From a checkpoint of a small mixture-of-experts model trained on Wikipedia.
Size: 14 layers, width 128, vocabulary 4096, 39.7M parameters.
Experts: 64 experts in each of 14 layers, 160 GELU neurons an expert.
Below are experts of layer 4 (counted from 0) of a mixture-of-experts language model. Rows are named router (the router's row for the expert), down (a neuron's output weights, with its number) and show model dimensions 0-127. Each number is 500 + 25 x the weight over its row's rms, rounded and kept within 0 to 999. Numbers have three digits each.
After each expert's rows: "raises" lists some tokens whose logits its average output raises strongly, later layers aside. This comes from a sample of Wikipedia text that the model never trained on.

# expert 9
router:537534494482497535517477513481505479457509511465534475528495560491499532485483557465502491471476513509489490525517490519467469493532462521501482453474498518516504493538507456495506514527520501542506497504549561514541474545471470492474506494544449508505514484484499473486476494518491478461483512475455498485539488509487513496490467477546489481485536528482554497467507502510513492486500
down3:491516425506489484545505505479528481491475515534509479495527492474494529495482462500530470521484441505472492526518512497479500488555520500516538532515507516501490491500521500475511528508542495490499511496534507492474482488502498506509529510473501474470534534498532522516476487570492475524472460515465476550529527496532532513500554524458519504497487506478513477485500448483451508477445
down4:499517477521459509502538510504430498519486447523534490490485455516517491488549500486477476542463537471485514517536491481531491524470517502482499463478530487465495526476520523483508481500568478518550507507500506493535514503489516525484502538524518485507486513520490490505501483503530502484516533529500503516515450502489486488497497469500483524503481496560506468435438536495472481544505
down5:492526500464536497510527508482522481482486513551522483472523519517497511495509483497506513474460484538475483496476485512512503509483518508531540469530568546519473506506455520468514482511503471522542528521437532505520470478489517525462502474509550490493508506504515504477510531518500491483477545491504460515426492520485491483496489503497498516492483502467518524457471527497461488424488
down6:462486506506523539479471483517506498461499534483520500526458496491523470481521501499465504464488492500424506447486533465498529488443480526519518468470505519487508494510515494513510516505497524505470561501480535539480520468473546515519507489552500457483466486521467482505519488470484522472458480497480489479509443480476489509486530501505506502485491475523440519467500481504527484514535
down7:488496478492466496478491465490513510523499522470485504467504514518490513499471513532504470488454478500512516458458492473485477490489532477517521555505448505483467517520488527512521476447492474518492513517531493495514508495509512477525445476535508494480461537497510512518501523528560482493550543491525453552517498523517509504488518444504530485504520475552505495495507554500486508556535
down8:533508490475468518477506510501489506532527483518473498497487512461503467494508456514468504503474481481490506512491558488496576514457493504496511528518530507493551460477494519523513506486483515540515491477512484523509516473497503470481474508556485525474471524489560501471480505461484501470484510443520501506495533515540477538503521485522441496481544493511474473521496489519508527513429
down9:484511477506476484530533494525528462508531482438543487460551557496505522465510500484511473496504477507479474481484508495484541524486509496493531489524510488489527504465473535487488512525482512526487496454446514480497496547497504487482492528506454478501484493475467524529507491535542505550450534498492510514514527504546521509514472438472500471483504540494528518466502515461492480498481
down10:518496512465487488479491426489465481496493496527481515485465516497518532499484506438513517490534468534498507522469478490509506482526512510519486480481474511487477516457501530487537520541506522451494484479512475473489513492508484491529555460507450475470467525491494516457478524480502489451492484497506512495515475526526543469552536503486493544528548513500518521511512475487557525523523
down11:524512505547511473512529524464529556497484529479523499493519479533507497551511501456445482513510529497480489521510476537484429476506536492504489501530499515530492483521485516474519504507520466511499533488499519506533483461494463516479521514503487550534552502496490493503479511475515515544489517484482518458508526501525525458523460472519501501544514511464487472546509454535518496533527
down12:476549483500473496493486493522511518457516507519473528534533522538495516504469481492566505515507564514470496484479497505455491540532491543506523480473499469486453519476478469511498500461480494508512511533502504500498460511528460495554485491480498498537507526493519496501468514453510568508533507521514509436485501476492487464490499529480502492498483493512518515518556521483518446509494
down13:519508484467508528487519504486496482484506491463541474508487465516478497511510534520494484510513534497483498528521503513486526508487470449536558463530480474488473490501477525535469498480510500471461506463544477521461483476522514475491538526553496531505529491476440530506475517516450504502489540509517526503476468516490505535588536479495507476502464495500508488524520497522530523491523
down14:481510480505617521497491531513483536470479497481501482526493491504510514515499514521505517489513504515474521490529527495462496482491473461431479503448483470491506473488506474529485510508465493514453510506485479475509534444526472509566510484540524496487520511502509519487536510455522515526471492523507498502493516482476493502509499525526476483503503508506455482537522484457525504516546
raises: ". ", ", ", "l", "ine ", "."

# expert 52
router:486512542519474478486493503471491466528526526532479500543532510486498492483532501487499532486546517477522476537540484534490485481514491508485468512503486464489524509527496530514483431538491477516515532490552521475518514463508480509540472499486508476511481533531495476489503483445505469467464487517473486483476483505471524483466539522457477466467460482533523473546519522484538500519505
down14:485505462491534472505538494476454461518482528470544436541465495496496513530489501497503534505496533510488487508498509478474491452464508478500463526501533503458495527516491486500444479530448502506492514476477479509466492505468496521471504527480520485518481532544471541473463510481480437489498495467538501511485477482453480477508487491533455485516496510514503487517534454480528487491506
down15:469453530514539487486526499528509472502485532517539493504504473484483483466504484466551491506504478453482550543488559495513482487498535519485512524471485506480524506493525448473487489481493477580489497541464517470473491516488492490509517459501511504497508460496532536466514505470514478442515523521499500496466476505479465512497486480479516524496498502475542507519525486534534493549494
down16:522542503470488484518550486505479494511521505475523514505510481473510511475551497519475495523456490511497485509495519475494462463495497508565492522528515495496504520472480489522488499515515533551490515548503528499538534500475469490499472534449458540503469465482482483476517515507493482533466490489512509480546526493484471510495484484477570499450493500520520509522527547445520488457520
down17:481465525517524541532505493542474527517461531482498533501480477516482493502509491524467477533514474501452491464497458527507496527504473520489524479494497530433429530475502447536476527482514503509470528535516512467488525464544531485499475508494521481489530436515519518513468527471499480497507542487482499488514504500542520499539517466482513501480490483537488484489486492485468524489487
down18:488530495508493517497519474459507483449478497510485508517519473487481487516480495521502507481530521470528494483467515484497485479511538510507508517509492492525515518565479492514537499481474539526505496521513484475482502524514522525474490469509494488526436446474473466535524457450505462541503480523485528488480523528504539432523531500478516441480505487462519519467530499542524489500538
down19:498537501494513477485478515497488487500514485459471497476482452524559550507521523505459529475521490516539539503524497500487487495489480467470500537497489497478497469501499524456495500487540507477562517537490498519513480456524507511527476540521504505532541519498541514508475510474515474496512523510467476498499578492508521572458484491491491484509444512488484496520518459496527492467503
down20:496515532505489470499507488472504442469478491467458494498464509509477467495503552515456512536534520463573507467510498474495506480483539507547484534514516491499531489498532479514520476508492501511483537513489529488465551562512466531513528504498502489510468441467546488489490504461491510505465503498457464478492511471484517497502521501520486502454500474491485490526499472509460491481522
down21:514492520497523492518486505531454486529465477478485468524494510501520489527495493504494513424518463494497543506501504486505446511492491531558523482521489505511538505498495485519524517545479517486478517447476494500454507559526557484496527508439463537455535530499495493498453503506522521501489505528505492508498511490508504472537470492469526500509517473520485478487500557491478522491546
down22:550507508466474515545494476517487465511478495543498492469442500524471516437481494484495497461473523533505487489494487491530467507499517507549534528517529489459523536541549465528526505503486509471532514500509509485467505477515487522507482502507468510452485496496508479498503450514496502495521483539496469467531532490532511502469483517466487512487487507510456453540518521501447511546497
down23:496505509492522520522515512541515485495539512505479484480463509449465512527518517491499489518514526475536511452507507530446467508500520531511448485524439481490528491509507485516515502491488520498520505502461453549509526474513517517509511467493480483535510543478475512527475464491483480508527510490472514465501450448504468513500473467471443492516492503498545531482522464483467498547476
down24:518504495500474518507479484480465477514518502505468505444500514539470493455515460483509524503498493482512466466454482489486490482536540486516447531480513501528488485485488507481461482492527491516480506463451515491480495460547517497485521467500535511520521520477477475496519509467481528450508538433498524497523490492488486498487459518500495521498544444501530507555494503523554488489542
down25:530484483552465514466456533517524488500515436446492507517524521479467477479527481508474494485500495510493490483521500516519484434482514481481449493456507502472481480485509514547478498462486530530504528497536513515506495469492486514489516507535510524513486480521496486493503504532501489487512431525490507490471493532538476534512512462468540459527518497527484496500505520484513514581504
raises: "===", "=== ", "==", "== "

# expert 26
router:459509482524458488499529522468543487509511503487479485490505484526479488488506488469521548468503512481489503459532503523478503480517498530477482540506517507526471513544492477521511481537489534454484491531532532470499524546486463513492452494520538527519508482433505510511513506524552486476506530508491491464475536529516540468516526477495492472474482515449472488541540483495531514486468
down3:502493481496543454495508502506481506475456479507486496516497508508522507550508487480524430481509578505472506495490520508509487447519500527493440508514486478483495495481535472496475501492516487504510463492518470544545488473469508524456573483482503494502476496519504526487498526472522477502509430503525469511504513538501507515498492499535472486474493472527497557511505495493544472484526
down4:529469513444458517461506490499533469485471507537524492471523481466501475525470515465509501508504473498521491486500502480523461521479522555517545540502511508497544547518479496450472460511519512469509524477506452458469486490464472511516528485492526505488491494501469511495487465479535470485504473479546474487511533479502507476490569473514467508485509525491548515495528517520502487473502
down5:493470522475460483517501529463476508499532488471508484491518516450540499483488480500515508535493507505487465492452453475519511539509483466518487500505500476528532497535501503551487495509475494478437438469516502498503516518482537426468517489518532525475508539462492481503495480453513515529538529471496523478489528531517464490499477509525537491519510485469514495538546517489509476494510
down6:557491488516476514504484447487470498500481465485509573509533433551524471511538497468474516460498514537452509449510503520477542509523520504458462514526481517483520516536487507494475463525535458488495473495478542475545499503494497504489493491501494486499524497486473502487494487524483487531506510483527520505506522522512463496514518475513509499474490476450495493520490476495511504565465
down7:476508453510478468515507481542523505501519477497528554489487527475506509513486454482480531511489453508480474482516543487539487515512514462525480504538488523490555484529505477537533452497528476470510522482512497527513507462508509482521519527518461515508474489514482455540488494499499435514478485490479513499477501545525511556509458452513467533518499522513480479486463458489491494507482
down8:507435520520523524506509489475502439479496469509526497491506529485509542512520509496481511521464541526540526454484487463493490484509483551510505544518501555504486472490518459512457451440553469490483489485520501481506478496513522519500484470483469498488505446479544499460502483498493522487496500511516524522506471470518491507522509465490484501496499500479464471502487479451536479527463
down9:494500511511508467454532512467538528510517528572497490511486463506499465481536523470522487519460509527500520542529500491476476508479518487521532530457507494531489430492519493474479525461493522486507442489543524519487516500536526523500505453528466505474485525522486506515477510504474490541526489502467503529555532501485499512485500551466517538511488490493517537514489520530505501484484
down10:496490500476509488499483489531473507548510453537466468484474492484489544531523455506527508521466500500493472514534486507487540475531506439487530508506493510471478491514509531471468499490489481504441506547487498491487478526460522514542481527497534473519500522478516491499468508517521533481492515496517501496510502504468531426498487552531516488500471508532515470530546515537523451500462
down11:530487525511558511497502529475417502518516524502519514521512487519515464480492527483514494501496513499509494521487507481498507537523490459518438516500462480489495480512445483507494466534520447529506518519497520499486504505515528496529482512518495532472496515496490527510565527480483492523539515521518493513477470471523517516479499510500518548501525475506482544514441575468458521500503
down12:498475517530504492503519466501461493540489500518528500477491527452521477501520522499480480519499495502485537459480510501485505498487465508484530480459501545535498495486499557475518463521511484482506481449519556484475471535482511502482478510475560483492478544544532514464509460483481499541479484505530488485442514507498496494443499557514485537526507492505478509494477457514535491533492
down13:493524495431429505457539513530537475481477494509483460515532507502511520522513525490505494502468453479496539519498520541509521495490527498454480468489529472496507495534496494471480475495465503487528497497548519488509482499513510543497517502537491545516477485487504511493491471519510503485522460494483451457458467502526484493478472501470524530514520459507486483480484489564504533530465
down14:536514529497508513528562486511507452491490466475562537521488505502527510512515480529486455500503538513489504459504453482508524499509480472480482481537468501446485486507498487492488527489495497456457519513550497509483519469503501480492480509467452482536514512515489537506481507507495489525468477451513508504459506541481558510520508450488493493518512498488493451469470456539500479496483
raises: "\n", ":", "\n\n", "en", ": ", "that "

# expert 45
router:533514498479511508528515487531503531533515482479495530494485486492552522570509527506517534539519529471524490496468476488455500505512476480502479436536503527557507517479524509449521478498499514489484471500474488529496490520490461514516500506512509499493529465519501480449479494465481501463531501509544472529480477548508530538504470519517492452515503465511524481456484485516509490494550
down3:501495531511512538449468492466507493527516462461531485516501514473475490471477573510477501499500507507508480527499532510490504493500503511518512505502483511507478461452478512506470481459465506531440520500481511506468540506490483480458482490471476507475523519490497515543455510499510541515496530458534465482474477501494516487476534538468479500521441501550442512479490518491505539518511
down4:511472489479503482494508474520497535508496516466511473488538464519517483513535504458477521510493502458526496538500515484464498487536509498468510472493504506495513536543485505515481500501453567537518519507486533510499467500494459494523528539501524475487523466532507533522501516485556551522487526495534493486506478504495495474473457492459430476463552493497475454534464483506507506487520
down5:490498470509513537489428516516539525475515537501525491516506451478526476492499518526534445513511489533452524515508558509504495505540521486511484490535519454481489467531528511498520466532497539501488528487538476530479461483487521514485487497516513530490506546545533458503481475532479484482482480475511460503513562512481508485506499487521542507493520512488469509470508495492483535504532
down6:505470516490524500518518511502504531500476461506507485505514503511490506505509508539502482471474493504472498522502567487566497540500522464494480477553499458468481497508498482479509538505440488510539540538511527532489507488503520516487498463471485522489470514555499445506509501489474469551463502510503491527431467479528501509526451480495493519496576506493515477505523500506517505493513
down7:534560538515463541486501504481502488492436471512475469516513507493516503456487490552480477533507478484547495465512551535546483478483494507489478492502451478527481520475501480507519506494491466507513519506537484496483485440534509480530477516506464464522493538533532534515485490505506529484511528523469489503454481506522541507488483477542491499512492473495519535529499492505506536515539
down8:506480511515508499498538539507495501450466517525507518482539475510474496482495476454467520507479500472488488501515514545519502448532525494488530495514552490484511544494500536495516509482507519490508488518506493487535513468500526553513544500509537497523523516463483497470510502518479529529503494541514511486500477532495474483527443510563507487474492509533493511463418479531477466554509
down9:483467469476515493514474468494474473519510511518471519513487511469442527493479518475477480559497481497536487464501515508511479510471495480503508498479503493465554507545515486485531539537533449498516503515557497514487477536501530476506494536513476553507481540487537517533546467448519503531524496493481488468490526476508492496517499461460469462508483502524498458512472487518462497501494
down10:518487463523520486512486479459468505514508485534519547488485503503514488499469495497485511546479524533483516491458454513477527510531509520509536502495469486522481495540491504446477460517468500484491500526484519535489531487508517522446497489485512452519505508472477511525547453530507472561437472446486499510515525492506498516547539518490464522505539497473505503486493513497543513476476
down11:490523529455493488453513498494461515534473514485506538526502482479488496532488473516463506530500529542525496503492520538500515538465477540548539492522486478473505532500509462467490503502523544539518532474479479540479499530473455479495554492502538516505494523527533464459491491502510484509507551454479453486496481504508490511486474497498491469484533500512505503492441501490512499523449
down12:486480495492508567455515519522520513511555487492487531506496522506492505459484504530501459504463471519492523442510514490483516482532482492453540478518487492475512484476453469474487501532491471513512520529527505491526541493521511542480469468492531517513460441449492502486477495492513488499480498504511514521514506495491503515495539465481474500487506454452446545484499506511450472471495
down13:504524508538504497452538541508535506441484486480539472479516486467515499514457483499523517516515525534515534502516469499521451498436512472505459543451521505503491540465490485486494487475527493511532532495467513506478451545511488495516493495515502507538504510456516474446469455477536479511487491479513498483515488500504512514511503532517493511471513491529553532483506535507512511467524
down14:492499481510535491479471483502547494515514508507495480490509491524481525520527517540488547483511476524502474447497492520510453476484507457494483471486514470453467512466496514491500503467486527513518501459510532541504551469447482520585494466516506444486528497470486493511489473492509503501509493495498464494514484497497512499443565501546515551476481485527497496495492514467503491467497
raises: "ated ", "al", "s", "er"

# expert 16
router:481524519472503508519531453509468513508539467512516493482450514499528547488487488510469523479508510454529507465513506484507484485514476521507452533534478470533484466509537487491536528560469483480523509459563535507525528474468549501521485474512484463490474497547485479487478500502507498494531526473480497491487526516531462486486473515503473480506525506564486498492536520522499499476497
down2:473522485486489518464483495507504505510510506497467506523502487503494492474480504516557496479500496474472488560491544501468495498459516494572487533471504512566509521486551528480478517526473500525516522483522479531476515496512523537560500476508520478512532500509541501517452496513491507507477458459491476498514489490501501531469496512449480475508508447533532539524496520489504529509442
down3:481518471460478527513486476495458513522474500516532503444468527511465522520500476492488518471481499525499516527490506531461476500495526508517455482509470500480519449477496487480478538512536458573513499469508473507456513465526503498512465484501522514469528535496515480471517523498512494509465526536478482518473474506435500501515490526477494506500520505475505512527525519481501503444431
down4:520510513470491482491491493506478546499455516489538491517518490519472512450498472503490545510468554507506520505470533484512510513514515530542528531486456467559488536442528528449446487534519525488545484497524544487508513505496508512506515534472510553459535497516534502482542482497500522505490479475495480519497505506501503523484513501491483535489534520523489552493507482483543509477502
down5:520509511513508533500557502462517477492489530542433516466563489459469496520531520471516500487552487515514517488513529479456571461507505516517492503504485483501489527476495440539488552516532523505480532510515486549524490509490509504503531539519481536478473450508548513493493508485517499526476452502507492536495477469503513476507488524501516477502490507507515471478499501494516506513510
down6:455482527518560486539515486496500543480549480490531505525473487489487444485499500557444518517490478459505460523485476478453460505503523546525490513516489497480535502531513490493560520498481523519561508463481511527489512505505510523484486531518475496505523514534478492493474509505498488490469517475517446519530497487486533480538483500488502489474516466513502522495521505479469523537467
down7:488521502535532488550501499476462477473516486510467476493513498493531479465497496522546501494495513464476476502469508517506525528525523500473522498488486473472446519482484509498491499466493513558501504467488478499529496536494509489505501515548484522526512527513486511490483449514524534498459492480550474463475483534495513545542547488474516496457479450491571465528492472490511511461510
down8:515504499478500459504526498476498542486524490504492467489489457469545526515497526486455487521529526485500538527484486517486467509512508531486455503476486487520482478496528494516496486488475479466484493526553499486488504462495505502532462485464489497480495456497537464491454495485509544468512542464475535460465477477443525475488449494475509486505490504553561495515514499529504537472511
down9:500483519496521492523474473528547476467502539491537462477500451499482493470489494537481472508451518488445501519526488476496477505533502489480518510498456468468496485489515492519507523508486467488536519521485495499487460516514456497535539517528487443485456478561496502488492475534510495484508513523477493506518467495511473532460470481542489490515533471542500431505505524494469485484469
down10:497522529536538496460513491492518481494494463437475507498487524517507487533522498505505503424507510490461497468530531480511452509487501491498519442530491503470469544497510488443526448435504503465509515483490513476484467491515503501519507536490521479519526500487543513480511477503477529455490548510517537476463475516524488500490525515481526491478502545538483477491488501512489494504538
down11:480478509527498534559517498464512514486486530496504527520533481482473491520500527535501448590491515489522509524486467491505474485488460518518515478503485536466494505532559533501494521516513520445522523499484502489462480511488461510520566542461487470483534503498462525501521474498490484509494491495466488475469512507495539470510504532476528484495535490531500507477493488474490523545504
down12:502480515477560516488518485519513457480497440490482502500486505467429508497499454521517516488501467463496487475479478524499522449533467492499471507498528483477479486503472479467465488490478458491472488532517462471525463495509498430521472501466527490491482505509488464468476503499514533534546503473460491513475532527472496510515501524487526519466484486452468514509495506505520475477529
down13:510480504505535485462465502538525506491516552465486531462471544504488508504462491488458485495472503534531442516501488472498511539517508566524488503526516526520499471511530488486488550517520481479517471539470511531475500485479533510509481490520484486494511485533499527479565524454451474512495511509481468471498475506488493525434530503498496510482497506525486507524509477467473486469473
raises: "in ", "at ", "as ", "by "

# expert 6
router:498503500527478574518472489522525478518503499490490473475482472474480496467518486469525477489477469494481528493471504486483561504475466543474502498460473527539460531493517483540495520514472469462468483508532473505521542473486506512505505508468497531485500472473490524515493524532540487482513532526507484525502477466528497479509550493524455543506484468527492505503475515525523432515519
down3:478504518525529498546514540534505480513483524433502529497468449526475530507492535474498451480476500459508522504523442459496546480517512449512504480481499489539483508489496523486501543506479463476438466498515504518503464513513509500485492499509491539498512510470472492497487512520514527489459489489478538489510511483495522559518500515545544499500448520533483466504499492514473507523498
down4:493537492488476466481539540514543532515517517505475529496506490499512487496459498505509468511489469475461516537492462481519467503517496476459544525521485486497514502451482509478552496499488527511539495472545514528561517473443498528507522473492456494513510472525526492481485505515537484484481471473522487529498500505544491473461494542542525467527507494514517521496496509475551515507544
down5:472578474504510473496459560481465483486515533537495466492524461479517479473476472500516512517505502512512527558500485484487489492480503521528539528485500477525473480568545488522458543532525509531472473528472516523517501528504490506536474531537509502489519506484502463479505524447502477499502528533530510481496476495517506505473495524530480483522504530472515477501511488463484484472494
down6:466507502487514455505513533520565481543494514455490525496485505546549507482494517507554529461495514526526516524499490478547458483517529492510477485495468485527500502522516489450450478498498515485479498526500492516522502466471502451513452516506510479488515546489507510531512497500525480459493538479506465487524497534509512453474499557455494492488532527542459515499521506491512497497483
down7:484510470506498508458531516531461535525533522493462503484497520503532491498529513510519463475549520471478459511525482478500483501494486500481543481472561492534535518523510483464506497471501517459479500535479457483537475483475522491463499485520574491501491516506491517532510559498491507522515506512528440497491481493499518495488525472536450460502463531500518491511518504483507492452517
down8:468529490539510489525470483511456504482491522489464532509506497489495493501508550483516518525509507488532519493497489486495495484480462557495506499457531521470475522500481506521501499501526515501533486493495570473499517500497511512521505513515552505573496567489481510447523521517510489483530537505494506537491460481532503504473495553527533484540511482536514522491487479429521469512484
down9:551505498473472511489491530496484506480496513548466496467509491484478491479529539483492514541515527493535509473457482512475487545494488512495530485577518508473493491496499486513503500530522503484529492535518476475526514515503444543512453478505528503506466459473500495512485472505514467530497520521507530488505536483485574442524499462490494519503501519466471477534481491536452513517488
down10:532479528523475501511490458494544478496478520528540477533467504526521515467531494501534510458481507499533523466516527497484523487507498487480475526497499478494536516493483494494510471478482505473466531472529527541473545449534507461515515483529553507500495475539479510521470521448487488474489460557499503509498497518485537487524481534473501526507444496531536528508489472502494521529538
down11:464517477500529496516487486483548477514470479450462554450512486493560488514515473496454497494494537501463458467454480520546518485511460464496518468505483527484503508533497489525490504501491488469539499479520474524506459505494487508467499500452513496528513505461532493519464490529487500468498459497483472528519523488503469490504527459484528499557487522517487480520517507529528483544487
down12:484504542510507513533498556538491512470480499500507500510466486475469483427539517491523548473496519496499476488502472527487494529506504498463512478517473480487487477482470537489498475493533507519498538525504475495500531497464479461529538482480523485502497518525480487479525548506545475502490559487517498498514509449535458473472534484485507488523471468479498482548497511542473556490481
down13:509508494487530489487488525446534477488548458529514472509519507526502479462466483519493459503488486503489497526515481494495549518516505522524453505459493476533528549503492514540557521490494463464521517501517538518470517486497473489481499475507525510470490479463488515508498465521460503477537456456498499521510469544493499474540531509522517476511454491507538492494454541532534504493507
down14:482468495498490531519495501543485471520506500522490457503538481521496510516517518498486450521521521493519451514511530512484475503492498463455523484480484495482506518480505562532485519495475456518518504453501489500503510505494489522504486516476466518475457492460576498518558497513501554537500514459475477496492517523436534504469520505509505471546489484502527465521523494537460506471488
raises: "=", ". ", "in"

# expert 40
router:527486518504527495492479460526512517485491504490527522498522475523489494517514517493475464506469489513469448501463477495507478538544474498477475474537495504461495539480515472473469461550491506502477502525533498482501476559495535484466514532521468491489472509489493533485543461469507498541546500519515505465487466466506521532515467536509507528499540517526447498503493487496490522459558
down2:502519528520519518491510529519535518456495497468554471535494455471450533470499513479436477492487499522484493520479541483521500480510501498496521527516455556502541523509511480519479503502472525501518492507527467523447498472520489518465513488460511489471491521493502456503497524491445513503498508507537516524525478488476509555537505476497504544504541496523506454495472483515456492532513
down3:500473516531510508489490479473516540485503500524495501506528544497496462471474530540488522516478491501490493528467491483469517546535513494488499479539483511505509491482486489486502470522515507493484453526480499473449518484478530491526511474527454503505511505433480481499543448500522528464505501543499533469482506473474550581469485536494507506498476504530531519481568511503503507481490
down4:469477509511520508495528498470555501527516509535498477500507473523460482538501538488528528521489488483512530474490476486467531431497502530508559485466486523471517504540502548485505477509442542522494493552525492508481544532495495467497501513505491505519484449481473489483447510458466507508541486521474525503524468484493510537510487500461529507501522511485483480480479530509515543485505
down5:480523521511473500518460513501496454451492515478489539487504474483507483480497496517485518464528499473518437482483473497506465511531499505442495466515572506488473515505491504523491549499488522559519462530475512495513528451497426468491469492527509502492514495515490523533494490492539491506516480483523486517447470512542499507542500535497500512509518502532510504520491474560496497477497
down6:486501476487490528516503485558455511510491440490520508499503494494498543483516490520461496478501508474514519501471483475438503520512478481465497527505480502539467473482473510505492521467539464513483517493479523453558516532508493512469464500477527496491524541549553576481467479517513508492481529525517495498522469493491508453474471497489525501473493528492473487485525522498541478502474
down7:475478532487497518544504488487515447490556510478489537508514500493486515498513463444523480487508540483496510448487467512518473512488497492502504517519464488459489476521478520480463505508485493529484535504505469542509490464465528454489520485442523512478544481515509486475495488514477541502509515456502467512488497509508483519509495472508492505533503495489502491497476520403494482445453
down8:458469469451484499542544510485439510535488515487470523479484502449521539503460490492516485474502521486494512472481558492471539492509529482512556494492479478481520506498498502495485513485482530490468455499526487519464543506487470480552500524481517474494475529520511518458521543464536494494487551516469465510506506490535486529529469508530503493539489528498488493492507526519474500481480
down9:474512486484487498499509503532517480521474552520477456500490546512548514502513492502527485489478504491485465442545532464493489512512456426506543481489521519518506526528510507529522521546529504509510499523453489484524512506501541507520526482495437500483508521461479523543516496514506551514498502485505468492509532490448485474518513518494497471521494482464491522504525530445501468485519
down10:521454507497522506534524478502472483465467503511519493509474506512532521534493468503478503524545483499480542497524546507506498492522451497514504506506479514539474508447528488493476507502532511573510539524498476494487489539508495502532494439474555482514487485516485514504508537533531528531487528466480473485465471489539463489489512502482488508464548543496527483515514451510520495480526
down11:516472509445504482530513491548489487485489511511540475485525490518517539536496522519519487484480521486522499491489497499477458467508486516506440451527500503465462483499494433499460482499507496480464485453498461478497493492462529481533520481484497496502473484464491474538470534458490478509527470522539501502472434500465472525477511495535459507479468503509522473505534512487519505465490
down12:536476528470467499509501497503518501448527496476500523499465511505507469484519495487511502485492499474496511479534517539490511472480475531496470519482485512490480505499516496489493515523536491502524493532497475510511544478488570550523538452525509485500444519487491522467493472563514513493530502491530450458539509474476495504517499530452509513540547478474480577475519514509505471504486
down13:522542460497480501538483509517509565504480553492491525506508539492488452484487459469515504514484543486539502528471518521524498502498451494498499479498512514482483539487535500498508500489527442515515525468518492485484487484495497488554523500482507462487477563525474505440512457490516534497505544476507478510512474483517462498507506527485464509510507505477512497545507435522538490508479
raises: ". ", ".", ", ", "; ", ") ", ": "

# expert 37
router:531504449489454521518502512484523494476456490509473474533525518510467499515431527499497510479485516518499475510507521518490461443523506475476476477507504523450551487508496514483520475535501508488489530515495550527545531498491488505491492483474509517500531456479470478480529465533501497478525465488482464476495557537476529489511536557491514488516515513493538511491469499509496535470472
down3:523519518471519516470446525488488495468497530516524475448497506493443524503470479465482477529485451502484479460540513489516509498524498500495476518488507517516485535503488526481462482504483466517525532496457523534510514520534551496555514494503530477489520483524525537511509551525489511492460457519491529481493513468465522480544515536472452492475500455490497505462531512490512485493512
down4:460516517498461459483505543532475468489516526533501493481503504556502497496499455528504472462506484516464520538533497491532490543473522502504496540480531496517489477525476516477480499524483495456480459491519535457488504509467504466480476527457522481516489498515504504468470530500519532479480513543486478473513541537515474556512519535531478498497433536496503483490501478486482521466514
down5:499474502501513536544489482485512498534500470526518519479466512460520482458541462493467477523543520480517492514545526472486501503528442489523527470564484502500475516508452449509500499531526513531526483453510524483505453511441526517482488487506503497487507525500495509532472483550491532489531504514506502463497488557492505476495481506512495482549525507481482532456523483510516515515496
down6:560514508500520519504506503489487514541457551487467543502476477478504476498480501474485489510494465498493480504562500476462481523509530512481501511501498519541535513503463450505476518485517534492479486478509458558498518523521522486486502441510471456529518537518488506509534505491530460489481509482481549516497502447492533474533468523495525505474498514507485525560492468516512471517489
down7:482496502520536493465485544453503534490473508475519505497529473468498512470501444491476484519487513491479476518510494502517535512528515464515517449493501518542487476511489425486515485505553505496476471481552530504522515485501532483508496519532487465499560497546500496559467489462488449528505506494517471474487466469471513513485526512551526501507512513521486458522476508488494515496502
down8:477443491498508531512510527555478476516489529479507515491499471559536516547548464518502473529475493483497518534484496474521472534520485488472494519522492516467511528515503476500509497477517512471503513545566528513482504480471502518506464488485480518482490497513496523429455498488466457519507461480483544505490500506522500518532507452510500507509508469505498457469521526535517493531534
down9:489510504467502524521519519542540512498481487509491518510450469549516452474520511525482484537493558499487468509490487507488508506509481494485502474499479472461544492442476462468523541507534519503475511491516450522455479522506555529507525492487467442497548506477515463476507514494481474474502486506487492461510500476470539542517517508515473519496475486481495542481483501514520506500451
down10:539511501499483514476474490461465539545488505515506507505523502542515483491552488506508499455466499550562514455500482475503509482500491513490494500483483517522475489485506484528474495447508471489507473535533454480484478486489507520468458525478503509523501527511504492506552496500486517510475505499457511480505484502486487504547501471492500498498437498538527422472457488486460482548482
down11:483499469511517466468497487495479454506455502525497499492484477465444479499492529463531492514529492491499500493504450473495492510502485546494540532491501488472539504505524446474515477465461482487471474508470490527499519508515483509470524502510527507527504512472495532476540516504494458507475510503527515520492510548479518471444477531514523477472475521435488539533471444509509517448502
down12:508509483522458520491504526477475478523486502478500507513536518535466497502517518516531524495522499503483498491532486499446549510489482520496524513470473519480535464496512496466531519503550493484489514487515532518518515488536565482531473499528511496550473522485533522506482552527516561508509541510461509510515516453465523473437513476525512535488521468457507500492474477468509496476472
down13:435503491542540500490423503478469526498520492466520483446536513535510552486509473475518506509477481478479503475506501505497513483489482493511542521496502510507510502521525503468484519471485507494498515459486509516488525525514499488492476481483521493457539528540513513525488504461484480477463510544514471490508509542547448540463468519540535523514486469506531471475465490510485512522472
down14:521525492513483453522521493500482497503520469479503525471476468485530457482488494495515515490511486487507483526496510507484494482524528471514481469499531501510534473463514506496530493505554502495449499507550571547456510471484542476532427467519513505499505538539494526524461493477496510459505527538499527468516486530489514493503492495470496519513482442487516550484541491468497487481496
raises: ". ", ".", "over "